{"d_expert": 160, "d_shared_expert": 0, "balance_loss": 0.00339, "n_head": 8, "rope_fraction": 0.25, "tie_embeddings": false, "init_std_o": 0.0, "lr": 0.000473, "beta1": 0.9, "warmup_steps": 256}
Below are experts of layer 10 (counted from 0) of a mixture-of-experts language model. Rows are named router (the router's row for the expert), gate (a neuron's input weights, with its number), up (a neuron's input weights, with its number) and show model dimensions 128-255. Each number is 128 + 24 x the weight over its row's rms, rounded and kept within 0 to 255. Numbers have three digits each.
After each expert's rows: "mostly gets" lists some tokens that are sent to it at least half of the time. This comes from a sample of Wikipedia text that the model never trained on.

# expert 1
router:121106098144099112106136079147101129132137133136126113102120104106144104144110121113101168127153100153143119111115144149126118133123138096123155115137129124109140151195100114149109114185095116127088138097097142136117136106121136142075123144112204157116157145126128124143060083116138161123126083131102106150127148115123127150088150113097097149110096107177070105116117101162128096118142
gate0:123136109146131170103128151128119129096166138128114118117111177125144145188137123117135135100146103137136134159131119101126147132163127114156173158120124111093185093114132112092127124163102153136133145110092179100133161145137120125117143115119108090127175101179140176164123137119150171081102121108093116180154147138139124150167144119111092136117116106121128128124134161118080154101120
up0:128114113111123123114071142125097171143099149111150152158142116126128126112141135104145093110125143103090124135118144098159164121071122134165124148137152094090108130129117117144130131070133142136098108126131123186117097133127130125100142085116143128109114165098162130128113139170129159131097162130159091159139114122151184147144131106161098137126126153147135127154109119080156106127098
gate1:144170118125128141130132092136096142113102084123128147123135121119141131148136121102103107159105095110147118141096118171069112125106146144089096160129165123144127092151157154120154143109137092134144075138107130164112159150150069116129114115157161156119152114128088087113140142092074126135098145111144120113152074142113168143110161137121126138112100132146106170108133125144132136113158
up1:175124148079103113147115165148117122162135125096108153150168188128108098157125113140136144141133126125151125140140109198115108132186151137096156106150109174149128140116113104124114140107138093114105091088111126123138125090108154120112160132099181142129112125144133125131086110158092124131105105138104074125129117074119142132111131116132149141157110140141095121157150077140133094152106
gate2:129128090116149129116155134138140113074109150158142131107069101109109125153079123114126112096137122145145163108141157107104119096076137173140107173157140096149143139141074168172089119166077088163136133121177142104117075167120103170113105169159161110128161107109127118131112132183121135124130160120149103140114096143153117136141160107181154126130137148174102111124130133156137133140115
up2:136148136142124096161147131105109146147131118135108105124109151140155108103144108107098109148115157107119120095098147166121111089139182163122091120151120135123162102146184152140152125131139137111122115095103112119137135103122168151120161121167188129136126132180129116080144119147132148135138160101094109158150079104111147133119084124121111150155150122114109141191145176138101130161126
gate3:128134098168097102135127126160123140092154106114123133138100127118169089162072138117133137113112107124143139121146122130078080140091182144096166108148119151153109112139147106154107113153142137146096162132130158133102093101117084125135109165124152100142127131123136114133121129125145176173159149134115170192112120121080106190095145095138120100145141116137104164123128123171102099096140
up3:131134141158108130158154116133112121136107099145112155141123162117108144129134165159121140163126135107153124139132095126082117154141124140148144139093162138099105131098142134067148121141159136136132161159101131135148142118141099126139121101128119138143171085145109124167108166113153095145135085109132133122128132116144196158130112120130124156151147141099157139098127169124162151102089
gate4:090141095112102141117154105131114123101130113156122094159131137118154111163102114092134112145110142040142091152139126150137118120132093137079165140160153136109129094153110124149120161120055100120132134100101154147120149142125130124091142118133135107125156154166126082105175087137106174146136119099133119131112125094121129170094145123092156133095121129147104097174114140102107134122121
up4:136137115157142134156120153142140179121107163125140118129097152081115127097111114148125162112092128093123146174122101108142118112124076089102099167145148142134109115168108154132106151095134114136138156118101164140093157138104106104111138123157145141160113132170139125173147125149142145092125153108131119159134135114152125102163103133130148202195139123102116192133144121078102085123175
gate5:117147134080082121110138125174148139157168197103125150095131125125126143138094153128107086133144130144155127191092139105112129145144135097157116083170111138127146106196152140145157152163146120123138133137109119136143145099154147133119123070151142120085162128130089124179096094108131087152135140126117124133163141124119138098104127170109148110150143150113137099124120140143102125099098
up5:123167178134115116091140100179173104147160117123113133128153124154127147153101157124089114162157119102136107184140149115099111115129150116139139116126095107116117119118127154097173125125074124127089126109135106143136140101125080130148133131126140115158103125163123100130142115090128142097140087080123135125097137132085113141116115146118140159076156100116122121138152176140164156117137
mostly gets: " a", " former", " same", " his", " European", " Royal"

# expert 17
router:123148140157134157122130135155149123119139158132135140115130107139152095119116128159127131195121178144133163118144162097124103103131130098129131146126135163119118124123158145132186137145126147123134179147106141114129133108115108124126099154127146140156103075117146174087111129141118122161129114142138144128102094146153168113108084133150093141139140152153172146127121122148118133155148
gate0:116174122141132086116151146156143087145146160112109116131079167149189114143131151103127154147092135150120119069138150154095147141105147109152121102079143094128144140128099144117107099174166102118131084113088140163126127100117117102122114171140144160119128130163067136092075124083124141129102134116116152128117138140125154125099129086151138172063132141119099156147126135140111159155126
up0:120144135140122159104122159087113073179170105153158105170148146121115129117141143087125118129159156131111140061132135090147100129094111111107135127139156135044191155086101129127117098109124110106122145198159099111101133110137109124110162147118151114148125133142145133150077131115154129091131158129128137118139138179203139113142139161155140147113096132145139115099118136156178127111103
gate1:111123108096123125120108161083102149098125088123100087124109154089127113144144147123121144178137163079151134106104133148149145178115135117151143136121140143142105145094122128132128146140100137164112116139101103120103139144104149102077101113142106110152142134113101137132155098163158131118126087108146156177155113119107161135140132157087109126148099142089146119131134081139113198098131
up1:115100109135150146149159175107135131107144120160078163159139131122095177110093152138116163132091154115165104101131136164121133123124153075117188179110103093115114139094139122145143133149104129111098141145123111084110078149115135078126159133144113120143104148116100140141129123109141119139119088160094148169132117126137148096109099133130114151137126169097141115116138102129119201106087
gate2:152112140181142134079140212081121131097150163152077109153145103139131130127136129118116124158129157148138146115142126124117129107074153105138108154106130112142145142120109098179133146131156131111165108126165131126110134090137121129137099143136116110143099138106112193137166110177157116129152149131117166111075100119168109098090114144151117104142122127153115152106111156150096149150115
up2:085135176109102128130072155118173135114132136117137129120128112119095161105101107166129118159117082137109114113134131122111115153108127156098103130131148131171120136145126107147113157075126152149152113104137131153115115163154131143111129158126150130162131108163130095121116147134110167132181134112107164126141137107114127154101176119104118131161076098144142141104106110152164104121110
gate3:111105125110159147147147134108114123117105097135148128117125129107135127129134118158088137122165110154152131114132125142100124121128109130122089117136124122082093123106125132145118140099114117120115118145153142111130111131134150120079123136166123105152172165126145111148123135096124140078118164109146192112136156118148118144104153174121090160142118118151117119155146156124121124121165
up3:123087106130121163174128140154151133123101087116176137083138126122132152149116112085132193123128163134135133176140124205101179164170169143178136100136112085138147095107122131144116116102113163118122121160119131126128109140131137101124125157120124142104096155119135123108180144106155105107140145102161130180159124091120105165159123172117167080114150149143142102116152138101115143118179
gate4:108080122163100166150136129150102159125121135139106099152113128097127097122153121117120104096156093119094133095108147100150109130165105135103122112117174104132109161145110143143119144121145106146118153131163186167126135122127141147134087129179094096141072096164101110130114134100146122105092155112122136185124147109123187155084162119113132110126153153131125122133109117170127166157117
up4:152140175143109154124106108124113151163151138130097148114139109147153115125134146114169125102094117118119135142112148121131125124130124135131091114152162077134124146170146090133140171114109117120155146136086175147097163110136093116147129078091092128117150098073131123148091119130116101111156102145148153085132128099113172121141098147149098098166119092102131105144144146106119085118132
gate5:142106111187132123138151128118123126108106172120148194127192094121169143137117104074093143163099101129093155141131164148164127123118142104135186149101105134076145120150147145161116117107117092143145129137125134083112135127087126150072132132082117107141109130129142165143139100170158166145107113086148148142151135097135126120090122141115096121125161138135117128116126136130102117098144
up5:121158148139092136145141105120187118152110125131131110102117122120151184103128131123107144109105149121097143105081188155136143114128123104099101145120164108138144183117115164137162131150144134149138168111124131156140114145094114067128126102111129090128125080094184166130171125174128144102139109126153099137167098102162147095141116106122142127086169139088111134129132137101082148170139
mostly gets: " they", " who", " but", " she", " However", " They"

# expert 7
router:131152125121155048111114157121133106105092160090112131108093151154137096128109118145147137135105137143146111083115158108131163114114114139149127160100157102155137150115113115101129132176137115164143132094161109116143110133090145127112115115158190131170129110150154113131131145151104137120123091124100123118121102100105119102146126118131110187133117143097148117114091160071102142137127
gate0:161123144136087123126146149117097105128128099084115111180144127174120159156122063106106113113102088116118130139127119108132124121145134150112115129130094120122125110122095127108148123144146156128187121142152157181090151092149079128132143110158145125167093104140164111106131121130101142116086118077127147151125160107135136115126128148143120126096144119107102131117119150136106142145137
up0:156113130077136103115129122145087155155128111085099121167101135143164136118099125122109140149112070201124128129137139117122142107114132128081146127126113132111140124139125122085110123113155132120144150128104126141117129124111128143139175106114155144152057111116161127109114106102142177138098080078126135173133137140113136171116130157149126150098121084085109136122118138125145129178113
gate1:143156072119157120152143148086148092101129156071139085181111158149104174130137111126126143122133150071141120081164126122109124166143114128142155124128156112129131101067140083109112122156133126112142156141108130173139157104168120104127108105142128144148135163079124148115123133117134103099158137104124107155136087095110149103130097147155110139150138122110117101107099143096161129154175
up1:123129146095120141073133157132132096161144140135136099127125142168099163168178160138158085151175132132089124147161172121152149184154154141124101139092114114143144149126146083141114078168115155100099110097111146131134167139135133130110120117124157092140167175105071163156113122150139126134125099141100101118114108169129140110106122119083145113090131139111115132155097167120136116149118
gate2:146127109112144141071061121123123154126109153109160117141125131106132124098142127114131100166154140107148103108148122139115183169172099100093124087129135137116172105120125157160127097142122127164148112109140109129158147188150133091107129111118157144147155210160155143131124135138166143141153161118105099096120110107128139137139128138134151169114108132132179122137103152150132109151129
up2:105121172162139119121100114124136120131093122106142140132128169140087128116148116134143121095106130107132116117134109115153172137095139124145117154125106125145099136125085129116099126124128114144136120094127127177119123099137154165173127120138136161093126087111136112111125186120123173109108103093146167113148141104105144159137141131048057155123089112103147125138147125187134162066126
gate3:168172155153152100145159122160128117119111120105129133145102126155123137141067092138132132132102087117109188139193148159114123111122114150110141119110137069108135151118133145114111134096139117137170154149165120113095136106136128118140100109129125089105091161167141157115112138114130122129119119142119177126134093142161127158149122081114128152104096148134071144102134105119114086150123
up3:140129086121139103119086109101159159126137127089091161116124101132129155131093101086126101129104134126153111157103133107142084089129120164143119134149106134150150097150126121136139158090089084168144163113142122121163156135155117175148153144143094122156104109108147126153135157164135100129081143121120148111107114114125171130111141149130087115110181128129069117091151109164170161160126
gate4:123172093165133130122154157149117123138125130124088158137117126184135138141142123140111127156096123159154085129121089155120144188086127154125133122135129067098164142133112129131108123149160147111099124093158106143123124131151121158105105086157129109113158127122141136140131133147089132141125123083115156153179180131105107088154125136084153131080131101171140151117095127110110164095092
up4:134149150174121107150152125108137104138125123117125117086114125119153100124093096126134123116097101130164144116121108166154127102108140139124160121109069155144141140135118162104136144092137107114134160145114134091128105128131138114159110165143094117103137114105074126153129099110128108141146120134149158123166079151161172150149113129133136141174096148140142121134113146133091147101083
gate5:169186079154173121107104146129082125111089066096118159142146146141138158119135108117154081146129135117145099170107120083132093128143079166150175104169151136072134120099114130156130129093111091112128144097125121107139123133135130130093127094125138138140101132146169111153141098114150157138120129132151138094140120134129128158115115140154120153080148127159136135108125121109096152085152
up5:144176113098173137128097124125108112098146141115116171127160124152163074095114136156147123163080140134130128149120124132129048125148165141139130131144138170115169168115089127119155149114130145133144156121144112137153121077088107094105068135157141162152141121134087117129118125141159136124123131126165079133114145102098176073155124121112142128127152153116136168115101166162094117114078
mostly gets: " title", " members", " games", " events", " areas", " life"

# expert 8
router:101112137097139080168143178129098130118137156125121098140091139099120099160125139125116133098142128161099108072110133108100140142131150094180142087094145107139173162119156112114116150142122125130109140135145086151120133113118121099140094101169184161140154091133137141161101167123125131130120134151079125159137087137129111099141109105155142176133082119077171130096068124099152137125116
gate0:073091129142129153153130139130136105088093125125125089119133153124091161143132150142130128151158122126154165095159166141123103161123112111132093113131172124174158113121119078136113157140116138158164141112148123141129125107122119103157151118139122101138173147142175123145188136170126131135129112142099110117098126145110127129120093131107134141137127120115105133161107133135143132129155
up0:123152113105155152103106128090166123114164140129131140149150135100138143086159108084111158134131153130140186129138141111159160120110137108112108138132107075113162161160116100108125125139097147112124151110089114130140078132069112168109164126141162082146119107149136111112173109155166115118115133102103104152133119125146135141153147115095143138122152144164145195141118122128122139139135
gate1:130178134146131130112149123123103153096129101114118108164082132137118119141133141138141145155132168099153174118147138110122134126116160165107129119152114128092145147141095166118205167185172145155102085148096140147134108103145110120089110100116080137115117139135128137099127108096146094124115123155126099137109129162129104119100107161145129115111099106086124144114125179096196120115113
up1:132114116135130124114100102187182120118133121123106141114179133140132141151114102082108120126155128147110108155174112133097126103153139107170122126137138122149133147104154136121129149127100170107145116097111126108150115123110171122153127123120120138118100154148123091129137118127133142131112142130116126109155097098136145155141130159115127131121112162168123105106147100170139135156104
gate2:128105092129144092137132142093152121151151140159126122130098091141136107098130097105139114153109108100152126134131128147114090138095055124085107156109103097127139110094145080102127156110142126106067098173121129110128096165109159182111137148122133155093198108097133104123122139125105140152121121189121174108139161113101100132147158145145132096118109115121108112112091117147112158111126
up2:111100130111126138128134149151141099177137124097098116147123124072095130094164132137170112119131107087110135125119069121141135097137071107120129152136179101174106089136105147129081117116120127121143074149059158099096147156109163127135151131125158138092107137129151151140110102108133130141169098160144121132107136150131114095166165159161186139147105100127140136117126113176126118138153
gate3:132129172155113144128128164126151132141152133135150094136139099128103074147096109150151139115122116109150141172110103140097173163163078158115131104121128148153113116119149128162125154127109151137161140129179123122090077167185127089151091134150129121145182136137166089114120163137134147095129129121167139116129123101105133140126168099144105103151167142113124110132102141133116146097138
up3:157107106107116141111133137104206140148132105169131140107151118135101110098112109127155147107087099150162127138138119121139132122184175112158126104152113125147150158118126128136118181145145147124109103119110152144114150147144129101150177097109146113146095127113160128129152095150142115124067138104128106066123131136138132127108110146143149108133146097177171107085154081123150147126135
gate4:125088128116191121107162106111092141127086113118160145094157111154141155146135126134088111161085164155128093114152117124119110122101163150165101165137169108138125093111147126096118132140162102140129111153107113121125135151125155099163099136146120153162135083121145137151115135158118148132135137121164141134124133107155157083151091131172135150080116148136120107071139108113120102148104
up4:127147133160130120129107130135111125128097144149131119155165119149096134134110099126139110152128110100117140140134148106115138156141137148106125106164153129173151147118111073158124161113117113127163141125164163093129127152141132120109115096129129137158168160192174133116132134144104142131122121153105112156098161135135091110129059142144122106125156142211107110118162129151127104091164
gate5:116123148137157161146118069148085139138120131130146171135090178117139118127124129154115114180097140147108107116106096128122154125099085150122145144132134141133122143148151120140082115139152143119146111141112151129125097127122120134139115153142141129118122055101167141155140111135123131138104101151130122122134136157094095141131122115113155117150113187104113165160123118131123137174146
up5:108124131113117125144154159125113128118147140097111112129126142137121134122136135184107127167137121117063097107129103062125131120098147126132156117133172139125145170084145087138145132174106104120141157137155100115116120125138110129168157163168127128132133083127165103128081121139088125124104099120081141131140126122111148128116113096140116135151141103138154141156129121128151117109114
mostly gets: " House", " School", " University", " Film", " Championship", " government"

# expert 16
router:095156133100132169113095135104156141136111139094101171120163155170131098126110127149141141111116106153141101156130116145129087110138163153141108121138127146146099141131172129120126120126178112169136134153114100143132122112128092135078127137168146122113130141127142128117170104144157093117171077120123132115115134146149119161138140152098114153087145130095160116161102169137151163152093
gate0:131149130110143134121144104108135142142086130156147111171125118129087128104117126123130136130144154129134098122148152142140136103150132134113137151090085182117108138089129117132163092110153093125119131168121118142119070128109144144075152128161134082112137155089146100114155112099113109153155117146080107143120142161137116109154129138145153130086115139100123126110103120099090119182117
up0:128121168111143164155094126071115180157129137165156116146135122123166175108114145132142147137096116125136098121099125144145150145102129154116159169166147132093105144160114142070126119143145074114124101151125096098070098130118142108138135157118086168052171124122165127113122130147149110094114128145155133145147116107151127160130118157154099153143090170096155106149151128122086160157116
gate1:106139116120096129128131127083141138090123095144108135117164102117142130134145173176149119117163123141135106155147164165117143139152136160145161135164161142097111147143173154178116155130130093144110111113123118072095166094108106105102155140128159122108139164120120108136125117119148137131108131091129151127110120178099136161137125161124132119137123120121138128168165130110152125122114
up1:102078108141067130121137119118173147078133133132107102144121146117138182117104084134098114140153108132162109106101139146105124115112087113116119106106106142127127103118130143149116128162119204152145140149138095091156132118152151113120170176123130122140106143120151118185147133110109129115138105135060127098150093122156122156116093165142119140138122143140126155140166129130127134149139
gate2:123136127142122153125115102141130137089141176084152069131107125132108205125110125131172088104135152116097110126143122107127131139134132105109134153115132130156127155116144113143110127141143072083147105188087118106115116159112105159108117157101113145105081126128173126171087137143144122127110109184093095111133168125113147171207094158158126118115101163105110089162099128131139125152167
up2:129108093123135131187148119114123108134132096179124156124104175084151155142142132150117135116136146108141124097151100092102138122119125125145152072106156152132125084126124106107126129073106166170094162144127150082159103125146134131172094106182138164139164075139126162134133128092107119128115129113143070141130132147117132118125164117135192122105167107152092103161124117159151081114134
gate3:131077067068142130145140144106121155159124141101125121094102111132091094127141147133143146121129093169166133099097123151150105159140101134084151179169121095120099116130126134140161164179132117157165144150159112118133115150120131129101129123163150159127164117092101135137129148097137134155149126127140164131160141161117112135171122126145108142146153105187153157103125098108126097111171
up3:118115112171130090110163125171116118123132131166167157136082150092153134059152107133149071114141123139115109108104133126116151160109102137127131127159118082120135154109158116163119117112106159138125128134144116102149140110140093115121169113096077143121132094121176137110096150102089094167133123143129117129142159157171104185128135088118133078129127107105069142158139105128100112104088
gate4:142131128130142138144154147111150120090125104064109137159189095096129154140136160170161109138096175152106140159142132094098102155176098162115111149158143139114099145133132138109128174129106124116097138060144134136136124143111114127130136121141168131116129138142113107146142121155122142083141172162141128080208126169119132065094144108139083159128153120175119126127094155103119137081139
up4:117123127109074132102113148151091120112157111150152145122156136101087126157136117090133150155150129117119136117107099144127148141128135097110112131106083130148043157100107119149100105159180090137115116099104123136150128160123132102102119111130139110126122118151118157139108152146119126129106112110102113124117141112129108149121180141081174105096090097172122141139136123150138113145110
gate5:127132164105116127149127164131076104100080126099140141147121107134120090122112132106182129091102145129079125136124137118113096097145148101106120140154119173091095116130139137127085143126103107161143103147135147169189090089163185126102099140112168148203125152072115088063141122108119106137142088126086141121122151119115102133121096109138127128136105078108161070130150182118127144145160
up5:096071115122115129138124121088111156112117114133133116121142151131127143172113124155120128161133131166127113131089127159093110145136114111132108133122132085091072107110128115149174150123122177111153104163087189127132142164144124123114161140101087132100124160143115086064139139150175135099113150183136137097120137122184127130092140105112162108086150192155134147106178124161143125146121
mostly gets: " %", " Date", "---|---|---|---|", " Length", " FW", " Height"

# expert 5
router:126147156108156141071125111102143110159141117148131113140132109139148174120181165144118135108124164155128123124141160142148110073147113121165102111126162134109117147110137129080115112096102112135093135124097112161140161109087139142113126137075164156098114143129124128130152097144125111102141088146117106118106125135161149129157118100130128172139149144129096104119142099096120128172166
gate0:138142161107135116080126142163147150106085108133137121173157103180127113164108153066167123132066138129142118115107140116100147135117150128164152083099156138113141120136140141135138120088118122137147103082142126126100141129085146100149110125107152129160167139135167111145127104146107122127110159127109133139146110135105130109169134134144096132087163142125110131103127155132119156116155
up0:162113133179138130161104142136102086116127170154143155111130156084137145119130137122081111126142126169141137129139156135152147101123107086130130114121118137106184156119102096161152092154139141119095124152134086073119113147161105077122183090142179139104147122125138124116137116121094116165131106160093133111117097145125131131113123144084123136144113110138116094149133128125145073148138
gate1:159161080114112147104103140069148133119150137117117109118144125131110116119142110159121132139146086152074098144117111157147155108120114121102134118148168163112082160200115150146116137145087100160129089131165135098081108136111117121141190116152123123106102169116124127172115101094113094146104096180105123164143126162123115135105110131120107146159111100127072125145136122113145127132147
up1:129094133124146137131105101143110131111125123124088053149132159082092099119118060127128088134146135108126139135102119130162126125107133144119132141148175133176094114107157132124147149087127116095121150113082131114105140164116090105131112103142123157104099141129116123146096149157110147144125113138140206124082132111131115114107129138112140128076087131168124086133146182185155143150106
gate2:140138146114151104112154181112108153139121124136169129138224136131151146136102157109164138130162092123135129123138128160137127154129096142129157167111145129129156123151138159153134151060088131178105093083118142122118138083084137108114123170161109110120149132134120105153092125153127152082149120159116133123117154129136155119159125120131112138101167081091090137117082121146104142124106
up2:117134118129136119134160109164142131142091107138105106116109131114165112161126115085111142160084117150081145125113114117122149158121125102160123133115115119153150139120113113148101138127103114146139076102101086128129148144116144142185121091122131127136140093112159081130161188109154180148111148136092118142154094098129098169153130126141138139100154153122150131164133131117096217103135
gate3:164118120139086110166142159121108141109126149114159139078084106092172150115074115122126129128106090086168147120160140118098090135146092079091149106190141113143099088136140110111118115159142078151135160124121148114127104115136128157172149174145139125129123125135147161155135109091099138184091139152126144108150126108140163126140161152160125124132129124097151143133171132124126134147137
up3:092155146161098098117131112129134094156136148135153102155142109148128097149131123132108114159156133139136100137116113110144155156171098162107113153125099098097146125128147119151135158105106171072095094141158136095115176122133155104168112170161147102088095128157117121119087124156121110096121117103152177110112114136141133125118123120119127137166152134135170116111113120132140148127129
gate4:143153175139156092092101126071155104102151095118142169123177117145154112144132144113150151135134132106096139134132092122150132095101135101145112141109085107108107096091111143145093157112107127120134147132093110114127138152126131138181159117089141162103149135176085123134081112089090124151148129155152139137166134131124147121137160129094097109087115103100124140091147101105162143118162
up4:170132166136111164121109080157119102131155104151149155111142114128116087144087068100137146130127125133133090155139090127146133121131155095133141140120121159122133111146139074093076074090128118117106086127152157124114120111146214123145122095140128138150125118113153130156169161112118117109158141089094136113092118104150125159122153128139143113147106114134141111128147196160090126068118
gate5:118130118166163082138082135105127211083114085130113128118128134090121087178139151123080126129100140113139174127109146129116170114154138099152093151132169169100129110118145176128121110141118083148138141120119145119116104135152134172083119102134154149132135127151141120127145108137158162149110163177125126162137154119116105137144131158097087162120123136117114137142100116082120140125107
up5:116176158121128148144124076137115097160119173127170139107163125138081160118153111128118113156139155093130141084128100176117122133133116135153120125111135106113144107109098152093129095102140108152126145085103160148117168114130155135114112120116088125118162111107119113142166122120121154156132103138105177104106162143133128158124194098121161138104137138102104120121106162109141118140084
mostly gets: " Chevrolet", " UTC", "–0", " km", " FM", " 6–3"

# expert 11
router:171110109162145134135095138152137109138166112124141130125114136096152170133107119112134124112132094124106110116132114127111108116114111125142115117144121120119125104143109128169113121150108123113157153118103184123131115080150137127123142156160208099101146143113123126100105130155093152111113146132118153144150150113128122116057151118127104090150135109118067123114126081138130149158135
gate0:159151137109131134135132132168113091185148150109105098162127154122137150135120132108090144111130126138100105143134185123147130175118149124149078128114143198135151122103112160123062149179107133080141165108121157091112135143152116151116115118130120112107133103111094160121120076115106097114127130122109147207125111158161138127111082134126136108083086135147113141117151134114138147106123
up0:108104084139124081131126104095152160092128129145146139128110155131173123100137099177155139153113124161169121132134109109072086115107152163120115115136091133178120108112132138143163119143075121120099166153133109116172092134109117145123122138159163120165112159144152103106085146133145119105100134184096141106137130114132096133122138139139112115187137109098113139123102137145121088119167
gate1:161148132097129145122154148142128136085110164138129087159114174118177145152138104134122149169131165116074137143124128133137133160129179072154129149078097166081106125119126156153121171117147155109078117109112095114162135139132167156128190135153167157138150159129125146106132110134116117174139121143125118121124110148078113114120110137120113167097093078148127091175097131140157130136140
up1:166117101109112118165095112107121124094123140115114086140133101119136126152160113109137195141168163091096158136106082163169143169098168116084145181127124152095111120130104151129119173100137126162106131103121097130158084097152153144123160137164155145093154163146188134148112106130137141131109153124111111135125127103122103130103142122120118151138123069148084107151129124082122106139132
gate2:069156154111092138092135084113122125115114139160113138107077111118157098149111156116146111108143110140133162181120123184107062105130106151106134118152090125101143141159152139115151163174127124143110148120124167126123110095115142150115118140167122079090137088138113167139141103142135141091129137108104148128168109139155116143109128117190127108141150137116133130134133110136134145149091
up2:112153106105088128137100136119167161117123080142125137145141120145135086143140125143128148121118158161168120160125111107135148176098121158146149125165106118102093096147161153073138099107119111165126080173119108135165127122093123128084117091170148120120136140099130092172166133127145116119148125142170142145127167094158115132102103114115168150140168112135136120113103193145149108147135
gate3:180169118120107123081096117128138106093113153137107149161132154105172136129103154163121142085116126146123140124145170176080105120142131123167116125083099125109120101102150116129152135118127150088125124128132139117086132131115112125117149165073155118128138109117136166162096129144148132133098138138140121109113135112126149094176119124148120151140181145145145090110153163112116139123129
up3:164105150148084127073120118124134116121105167164138161140164172095158154155104175129139137121139136107143130163133121162089094168107143167111142119132116134129114135117136113192115124141119108105108078089091159116100122089142068099105159148100097085130148146136134170114090075114115138127081133110126107130116152140114183083101141128121142129136150119112107134122155123102102176134137
gate4:106143136168120118153091101143147137125118129139115119095123129146112103116136090134074111128150106136131085167162115105155124133149095134097105134141113147117121093094144123150126135147157149165095169118137104120148175136132132097068164103135162137120166116141111196153087139173160103138131141121162102110138097133119138157095124131095136113151115144132131120136112127150127105170124
up4:123147142101127092128157129098129107129160105123146155134134149145179122093128113177139140117119134138144153165133120138125124159073149137113188133136083132146141118143132096112129084095112133110073101073165106130152096166097087135108151135116107109126155137171121161129186147133127092183168120140126099139170127141119107098123102121141164102167139163120148130136146130094125131137123
gate5:187112133108178121115108161141109165124152100084135125122150121099125161140121170138149129106120120149174136103131174123105100125150148124101120074109145111118129149144127140147109084155142139164135133121134129159145075118143116083143090114153106154173125126135084155129108110137100158158134132178114132161116145150125064137086168099176118115068123104119112099119118148144090160112152
up5:127146102125164121114135122108139110112177109150115134093123185145112123137126126111126112096133174160152125124147136095133156147139167165149136092134140141094149149076141125132150114128199133128164145134165105142087163145128153135117119096160127090112137079155133157152121099133153115127103136137167122137134141143160155108132139104129100116121148135079098146146130135134163172111117
mostly gets: "The", " The", " the", "=", " Its", "whose"

# expert 13
router:108142126110114130159115107118162171114142096123112113119134097108115127118126142125094163103104107140124124099099138154127137134115110115099109143125095131135125129122131118107119147145128144096141146170125160124096123131175148108175146083105146078141154173113103146113151119126154126136160136133124099092112149139133126128148111106164132126168162101136161111120165117117137087127137
gate0:109121174118084112124123135144139138143184148112145122133100095117143108113134146139114137101124119116152111148110116116138141111091120130094085137141123122121126119098092119134115114146143109136120121108072092142141078148112124103158158140142104092131113140125126120097088120122054133113140135068112140132082146115143132105153122131146110121069155106119094159149135095111151131111161
up0:178133114125128120149157137121133110122122172151148158112078127125158115123135123106159142185127109142186134123131102132120111096127138128085143067137172129144159134171088101117152115084130125140102125123118143123105112155130143111114149146111149115128146106141160153120110111187110115135112116100100150109121144107085099111145172119096108135119147105129120120145132148158133148094110
gate1:114154117118138123136122115119147126139157090134114136116122151160135103147103116128108155112137114115163095166123125150113110118139135182134135135116101130140131137076110146177153152168111133143113148105140119103095080123132128127147130147141159109144105131079100126061122100139105153159152160111118110143094143168100127120141111090094104142146141113159142146105123139163111147122160
up1:143090159088108119078166116084121161144186192125129107165079130141122106104109137164111132100122185124075137136173119137158150147112162117116123109133104124143109134125111132150169104117134116078105138159105120166148112160125088138142131115111109108104117134132128127123141119181170108122164150119142081135109094111145133140103071127133089100143103127149115120155167136125155136110164
gate2:131138099116096104123086119167148122115147120117152135089149123152134117111172117128133115122128086103107079106103158141166122124070074127149119122102135092110122123083089112083146157132132117144131098150132151142137159145158138128150159094177190139189094160127146142115103124091129145121141140126095109143157104138090144116158073164146144093176129148093125104126156118105127131160141
up2:100156144136148069134126131124164086155150148167138121112116140118114144114156126071119118157124143143111107134115160113147112133135092110130147140112112122114168120110129099074146126110116142123123128139121118101128144052141144110129170108161183083170099095120137160119124142094148145152138108113114144108173128139134089153134131128148165118128091094114119103097158126126132182128097
gate3:147173098146111106126108091103133121117107109133161109095135127114151121153124109131132148128093110124107165124128148153126127110133137162091114177122154090103140083116128116128179107144132120139136159128139159149125123147132112085116135112106111142162109166107085151081108139128137149118123126107161112156111119162146144131091101141122122127141146123139137149092086136131128129147157
up3:143109123158133113137113121139094130131154095133102120123098146150158149119088144144084115139096150124130122135148112105112133109164103105117098149138124107133134148101159160132111156143139157140165173122153131101134092135118154097082145132130133171107119136126151097123169102065173110128106137121157113133145132139101134179120128155073127168123126105134133142140116102151128100144126
gate4:106127110128109118110167099131128129105110118113156182138130089133156126119128105123123148127093132125129127182103137153117095083112113144119108099152145082126116146165103101150148134148123101112131140122130152125102129143136155125146140099111128165155126144154180097126140131125097095144137127129136159146104143144154104176107190094118090143138167119126135143131105135100060148134154
up4:086138117121130125101087120152135121123123169120100128108114091142117118169129134128096122143127143148109092142146161096142125075147147097143143117142119151110147171142176060093098153116115105119115151127112116138154155123146159132104108147135142137130092135100097113109136149124104090128161115143095124129166122146134166179145099089142159137162121125121112140126113114112104101092134
gate5:205108141130106122113144123170126141174152102124104177118131145117139091194174149146108168109148106108152100132163116104137116154164145136122148136127135072135119133128068128109139155147127150097156103176096096092097156137123103115140180133122133147140166139136102124118118152170140091142130151118125102204179136130158126157108135116172148091103123126142147117110155105111115186117117
up5:131104094117124135153139104160155107115136129158154137098142169135141129142138147160121093080151087119128122131126144145100096140132138122158086126119115156133188091157154084148144126134122174118133151145118103129078116126130112110072134129140175129176118121142119133144120112167144159128120123114155159122108176146136116149132120146137117139133152099146116082157135181102134148131109
mostly gets: " Total", " 0;", " %", " JPL", " Turnout", " 3;"